Weights of a small mixture-of-experts language model, trained from scratch on English Wikipedia.
Size: width 768, vocabulary 16384.
Experts: 16 experts in each of 9 layers, 448 clamped SwiGLU neurons an expert, a softmax router.
Training: a variant of Muon for the experts, 426M tokens, 6499 steps.
Below are experts of layer 4 (counted from 0) of a mixture-of-experts language model. Rows are named router (the router's row for the expert), down (a neuron's output weights, with its number) and show model dimensions 576-639. Each number is 128 + 32 x the weight over its row's rms, rounded and kept within 0 to 255. Numbers have three digits each.
Before each expert's rows: "raises" lists some tokens whose logits its average output raises strongly, later layers aside. This comes from a sample of Wikipedia text that the model never trained on.

# expert 6
raises: "-", "ing", " and", "al", " ", "et"
router:145161138149144162110154141164131140154128095083178109146155113140121145163158107138129144139161117161151145120179165124118106137118132117112149152087086085129122162144115139147156178131101139
down0:143087111166118159161125125167040134141147103146118118074133129085127150103141132073129131154110099090082126120098132088135115135138145043080123152133164121105115148120133060118122114141127105
down1:101094099084116082123131129160118145103178150146107177116131140088143077157172139133148138113196092172154082081113063178081101115103088113105136121065096116086101115137152199093137120162141193
down2:197134156129098114125140143123143132152124143119117129157144119125108138150161073174174151183119174068113127143076162110138183137086159151176136139092095158098086182111159134148136111106138070
down3:096165108187174089150139146148126122137153097098181179098181166087155112101084169152101145105162139081122129160093040183111084109123094106081090138113165104137165089176111157105122145121090119
down4:171141104114131112191154171130155168064138153099137100125112144158078129130090155163121129130085140138152166128166115189082081089131127143164147126161208162118079086122161123169096104145114145
down5:049177113133160152099112133123119175149085160081148112097097166121080111170150116119165146095084138123117089123132173154152085105126116132113124127130108142147086143139138138115107176087140066
down6:119125169176154138132127168074092104128135145136150163138120181156135047129091143073153099144117093124097124121138112189148217156098131086149130134142118104143185136127151126148109169187177125
down7:094133084133181098109078065075143176159054154121147155138118164052160113135164031137120107111145147076153142084112144073085138165163120110107152085128097096110130074162107100117124105162092108
down8:142112107130116137102098081087183120162129147136110150132142047142111114117158080177158164130086085192072134128124083115151096135121078151114132120156164129137142134133144150099133065117126149
down9:114103176154171123136103121140119163113205143151081168170102140066140158158140085142150111117126130122082143120148150171105106077131046128156148134149122181141145153137185100139125136149106137
down10:128094092117108135167150164138161159159063116097180136143097113116115119184154125145146178121142140131148184119164093189115097134123189149092135115116135106115113153114111152146133209076156078
down11:168118140120099140209149082167121113111200155127091107139128070187147126131050166124140063155128152229153157148152118187133104185130104123123078135147129128090155130129172110077194162117104076
down12:134103151130120157088131120071150123111104145122117072184082163069146153129142121123096110177114136176119144152149145136068150166109104116097127181145057148170174100143120152132152133123137068
down13:073113087097106124118104084125108152124159064112098137165146160132117087102136128132143120096132156151171138126102073155137099169104092168127071078129065063095102119104101093147097128114136164
down14:118130155138131133131124129151151133122145098141113081132127143124159107107098140068158134144065077188171119151135079143106130220133131106080081136098111168143126163112116107107131105092106115
down15:178142141110136107085133095115091132112182226131199127105150143166084089032104129095133172109125137129139160060100139107096105100174066106111137176150185173165116118118079135130073132104153219
down16:140111102118118139122127088124186140116168046096124105117104142155131156100134095101185114122161085120177116171146150111133142073154139091081219065151118108156069153034166105183075093112098150
down17:151108116162162049115140153093122108078166087194166158102057148137066084122101139143135168106126119107147159114098111123195119110158164144182129111111138190112117135108126092180100182089127097
down18:193165151143145110123108156107122113104103098119175089160103154131132148094103166166102136150197095145168123131125147184139150092106154143081147170098170153142082108086126132185146097187100145
down19:116084145088168082127123093112105085120140144094149113116118130117074128128133095154088177196092097144162222165079123106124114135158062114154102111138207137149140147127077123103150130087146116
down20:138156162112191142158102120169109080115082119122111076133162190087110157059157143184060132173097155125173173105080143112172147129150126160104116105121118132115115125108098094136112066151107057
down21:078112119166154105125166043141156177161121064137111133135133118132145124124127152117140110098112083106139180182085160164168155148132132125134120128098077130064109106125136161134112164122090104
down22:129159145159106105145105192136172138123127062153188113071162096127131105100126115097095117110137166127115138141139139123094130160118182127074117221147131144146118131127169054123127112156084153
down23:097120109105137070073072211135125138194126063114065121141162135131177142144125107110105141130138090123137128145116119100090168109119137134180107112111091128054151093142199082066123164152129148
down24:114154088139166170129163174046183083126097099130169146150119172133217149089112127150135085126130181181108149124136118136118175101149100111148140153121145119200132135156117155101110131080117161
down25:100110246093150158106135129145119119160142036134133167157110107119099108160134123122114097097114150124066135099047138198111115197174145105141096106204142161111095134099122072172114164109095079
down26:172121121134115113141161178133105132099120096131102199057146179140135100115124092093125150136071152187130113124029130087111126113091073056127111161065123117092075144111096157084094116091118087
down27:096138167102053114171148055176095131102109088137127138088100090127104113099175211136128166183030147140170164145124157106138096113155074072136148093104103132126160107142138170148124036113127125
down28:099090118139105144166126128131109163119198128147098095087116178187171132146114170126100124131104076099119112159170168116128073117096119113136106138151007143143112112154138092133160162185097179
down29:138172118048123159143163097171123132142084123103115108183180080152139150157146118124163122174111085110129111075117099181106087154126144081160188068124151129123125145135122136125143142120145070
down30:103148129072139126107167149172069105113123072103161069163148106081125089091129127199153116124137128151114115130138134118083116117120103097111140159146129136077115130119128151130101120069201116
down31:140155131120079165117084130143171109117105113103143088149150096183106069139152140166124150132140099066169150092162178133175113076114135152130105135167145118096157191107080125148130174161086103
down32:069131148159166063079135126115080117121113130128102147172155113169061110169129104093145089132107129106136115114167105105139153110183145176124133128165121084084106083150135105093156137191092155
down33:083164135093105094120088117110154144067086133082140132091134100151120097045059090165123125107099052172139130145124121099091142117109106120136065171118075154129131169098189143155117161182145117
down34:165118134165094101108113120152093103103149052072145142091107107149128137111084172088100117057171098092155164056089145082076114111122130090072145133110109113138111153093081113080087165125169136
down35:090196146104126148108151144136117093141092138137153138085027188150111063116173117136067128145053131109143137153119048177151142158115084145123172165116092168161157127089135126096123153096117074
down36:059150053143119118167137123140103127106157166114121098122080106165112174107106155126136114187175178085132086182079123139194154179106111129094137169133088092087135130155142149091123146164089084
down37:187122115199138138157125133132179141096124089116122139086130111170152156141126113146128152080086099092092181106136135067145170104121104138150147143077088080153135083154103097093113093172156188
down38:146144116137166123142115130111090122148154155088149138104093135159058175143135067099174136124184103123126094085123086149138155094126114129137114124145179149058114151149087145202115087138139085
down39:134128093100195144164155180167124073063098109124133135135155133133178124090095185097239118076193129157139192140071099146094136118097137091178218146081156134110124122184134105162191106105143150
down40:112125139146127165190145097193118123144149138141083096176212182141097104153084127147112113106134106154109139148132083114178115100116149164143134081130134132130144176147116154100116093101098158
down41:116123133101120124130169119165158106105122085143131125101104200122094065110099046125066162096113166137152140096165141068120163151151109130210142134112129194103099123147115067064131143104156110
down42:130101148092075185090117156149119167124176129211114118128115117200105148124095139093151158136080141137123119128116158124145088089114125134151147121076116113151146069105107116184184174160126151
down43:154111103122120113178087106166112173162149167146145139091154134090147203139117080122128110110145141141076164099166112117116131130179097139011150122072088137170088145120115121144156107162082165
down44:160109119131116123190164131107116170169109151124152133140130137148152097131071155103106107077151080160233118070129029125147122125140113141127130109081184098117150120147133136140126141175148126
down45:126104191144106169158162072076135131111154143128132154141182129082134142157111109118156145126104098157049155164144101097171140142148129123134112131067112130141136161157122187121070125155152153
down46:107122127126104113137136214145150134128111103129121139139153162131117139101108097099164141111109160173175167107162166080113100169133121109134126081152093047093103101108144141172143115076127136
down47:078097100111138131122119118197080155109165123133167109062157173102130089116124120104081134141163192157122087085107105090151144109161175142110146159127103132169144144139130165178149172162089136
down48:117132166125070131103144126182138127153179138151143128103117140118094144134066090104151072156136171110162147136190104094167134132146159124185100112126169062176144135104131119171162113157083119
down49:170130132116142097151127107146109096167095168157126137122074130090101107114097112152144089115129139130192105084142172087174093169177076156103136155133164189077116103083145097158131175074159111
down50:166141101140132130074137090161073180121152116094151151089192130106134078077155133154093132113078208125069164099086126159161099174124113132158110110155123116170130083136124114098119083176143104
down51:083152145116122127115104221126171133123128120190160088179098198108166169163084135141094084156153128127158167168108146158195165176086104068133132122146123101178171172161139155130111125122136110
down52:162173189179178111133187148163146106158089111099092095066080134133131141169123147144094108122115142105106146095073108066161118148096132099103143081127115083091155110137110086140051132206137112
down53:153113195095144080097160076117132128072083117166152139149106099120082086166121171157194114105160114147152100169155132190136106102115148141096136138124124109146128124152131095151173139106185083
down54:155110127128115091135118143186126133148146155090076130160107134183138117093146102127155181079121159186151104161115160102095108103186103114174145124101137106153081144138180186128119109155062174
down55:084121112081130145128207163126175131151076173117191191145138151070158076156169147109121139125099091142139152064109142131111158099142127147183130151079107125127159063092140187112139109133111093
down56:120105152168133118179146159109137154117147152093108130168087069106147177114134133153149121118124147154101145102140145153122135195138135099059149163149149117124102153058174144218207101087090161
down57:114139179159121170103145113091167086136150118127123158036137100124212147129150090160093137155074163110129130106084145127126061146105102135209129107128177164089085124115141147120075164158112151
down58:094090133120047163118171188146106143158179105116116117143154131139162161074116083132160151115176131096132145093132107161101153111125135133157058147084098131123166133141134146149190116143147118
down59:137105106195123109059093157092120098123120091162120128184099085163114092131112139175122092120126092084166133177142193130139105182139067143113121110131130096121142092075147130153112142130149087
down60:126105147185138058129188160171102121120080131116154141081143079117083112106081074099122172090097129121088105118135161160111112130092121131149120050142109083159145126169135061129149126099124099
down61:119123102111149117172157117146131066123106175085147074121164092146205134138126105138164164137105109159113097077152121118164158122123141083135111163142185096114108135119185139132172123119158076
down62:115117124107160175092128119098082129120097115135173092170104154167107171123055097147080160136115152123174087104099125099186086122113055152169106151107160145123088156082065126082162161155106097
down63:104140086099117106168069111163169166148138169137167127107123130112178144095125143107150117113058110078119085144110126103065042132171164110163128137130103098080132179162120137135096106107143203
down64:135099133085163131155135139142177174081141075087109074094138144091075133152055126042108100151139127078143081108143116134102168158163156101135058157132125081115116130143110155100137142182134129
down65:118127080160144145122155134124163104118079082136069081154176134122157090205172107126118114041063125106083121128164108129149159167109175122102129095096071101138120107115142108151177128108171152
down66:100112116147119159103194154108079157123118137070123099098141118135134193124144112065156058128091076168113080141085099155077089163136127169171097100138150096120161106126146170145208050166169193
down67:115113133137084147136123119116160130130131153140120170145137117116088092089095086044128093123151138103100163224202105150139172180144123142136082134112087089115082072164094122105159142230115101
down68:127134218130105161166153121163117177218136121154177110154077127136176151085117167143137136134126088146162150132175133146124102168104114134177086132158110152108130064114082134099121151113109107
down69:168105141158097111116109112115119123160122126157079154022151093142090138149126059139124116094091125145148132104172171118096175182125130097103166044161134140061103089112182124167146134123137083
down70:101150118127144171115040122143071220126110107117076084107156155174113086086125136063139136156237130095122143139097172118094133164088106144122135091032067097103137161098121196138114127113098102
down71:098165173111124180169153102124132130157101097150118114094154155084149184079141180133115149121087132120162124148145083172061094150072110097140074137142144057122139123166184114144139152110144111
down72:110130140078130140140157060141140086127142121121166198114138169164157124104149127095183186149132184109119114100132155150148117118160097101117100209092179134087162129131110102049133082116115168
down73:149094105175065158153148153150134138117139168133122109128116133142169065112155158111135094129117143145149114144132118081176149118120133120113118095098157107147073083133106143157199113116182181
down74:200145213190116123165078130060192124131125137094159129082121084109161103093177179180138128104155155179131133183046088134165162113125173073116155166145153089173147140122159121134169137089102160
down75:167126161115138155084093130162129138102124111114176090101151127138139140134187108153122127120126089138101143185092093142209164124187100141071133124086124093186085178084132112169114116176107141
down76:126190164116123156133097116137185117116090095136172100126123092131075101107146172117123120132122124097144174125156144132135149185150107091154121051113150106127105127096135118128111127143120119
down77:095172137130109114187121133122143106158140094106156130162144129143091113149134078123114145127076167107158123161144122059075095170157132112099117173187138123153161095182136097181118153132141089
down78:147161100140146153115129151042117127088118131163120105119125119125128088142076075144132072180151164126051151128142135104089102095101090127095141144140148156156159125204141191111170164165113099
down79:158154138103134132064166127132115150089098162196088167161079138136137079186087192102104108135141130102086118169125146116134120121114178120104076075106157137139137125069074131096145108088150088
down80:152113117154146124129155090067095171111155064142137106152138148138066119116170159136103119073129060149201136133091124138136080166106108150096105149109142136185111123131160085139108102134150108
down81:125105157118089189121159135158125153113124090174116124110105158144124133089110213093160128097116124131122092107164146130116146122132104147132138141103142109159133056114079110070107153119204142
down82:161159081082133147129155152154176127141142122157188102092154163135108128141078138112088143179093123133127121138089146156205142097105163117135114138130124154112159144139098185155138158105156224
down83:147169128101106167168160154144156087127072172119149076088137092129137090110147152122121184133147148139103123049167149114128167116106118153156167136161168192083139114091140112131056080084136107
down84:096182144159156127135102098148155154129130132130094121124058127115125117083060101172148140134132120076113095189105163139120165167129115084134088149091082116126114075111143098118137151101136099
down85:144132084081113184184141168150123116073128144137092132162091116181133141124160124167074099089109101155102108143060127071158186117130115185160119128070102132077105119188145077079041179153162076
down86:128180109111052160115053149144080171151147131134104129099145138108099145119131118089109122113108165150144158127125181072097158149107113129126156115165179136099115129133088157146140137097118158
down87:105151161114164113152171142143073068110148109104078099086135139140084164084132109128195140138166150231138152076098100183143079134125142151145090063151170168151168053137169159194128116119097149
down88:129157139112141129175167124122103123117110154136151141108122130158140170139092212160085157140164093108097094071103130141089188104183125235153137135103127111106118075081173145115143088155167158
down89:103082092112128124107134136181113116067135121120128194171099099195095129157135117142160150141081162143078155105122056139121133172172097056101056183077058072170108151133099128178097125156125129
down90:153143091128198192105148084097163108102075152139202125128126146151129137133140164161116131171073110147149041114055141178124149177181151140133117176072100122102098176128111165091165095090120169
down91:139153172113094065141096114132147163116189157091145157149163098101143120113098154118100076117180100133187150142122113124072140152119196177197192052113185152148092169093150117138125076074053105
down92:137180174110117128107083073151127111088109125155059150121112113130167178134154117093145151073141139114120119099137054121150148135068160159133107115093170100113137134132106149151099186103167113
down93:144073138165148183138092135122102174079100116066133118153121115120138156130097115116123148104153101159160148146117037084100149147126193137132124149135155113111100107105125146153137126124100097
down94:158148105122089161128130191158129132097111070141115147121183138129122089074096156126106116178198116089104153182124106130120183143100208141131158130117115136146148102075126094093094127134122088
down95:152134105140171141092146092123140078126085199150100111116121124129152158168167120114122165136084094142102109081105182119055198095083181092090133141170123138122143153116152147124124157147131048
down96:110073122127089119126138154112146103126121071095165127199158137103099061078071094146172079144131130143139171183170136190143131164060140127154139125126158129184070145167100103159138124129136136
down97:166075100133170096101169146152122159158095101125124131120102133135099189105166148128117168066080113095118118135130107092160144130080170104173118103146151129179118096074067097125129093110110124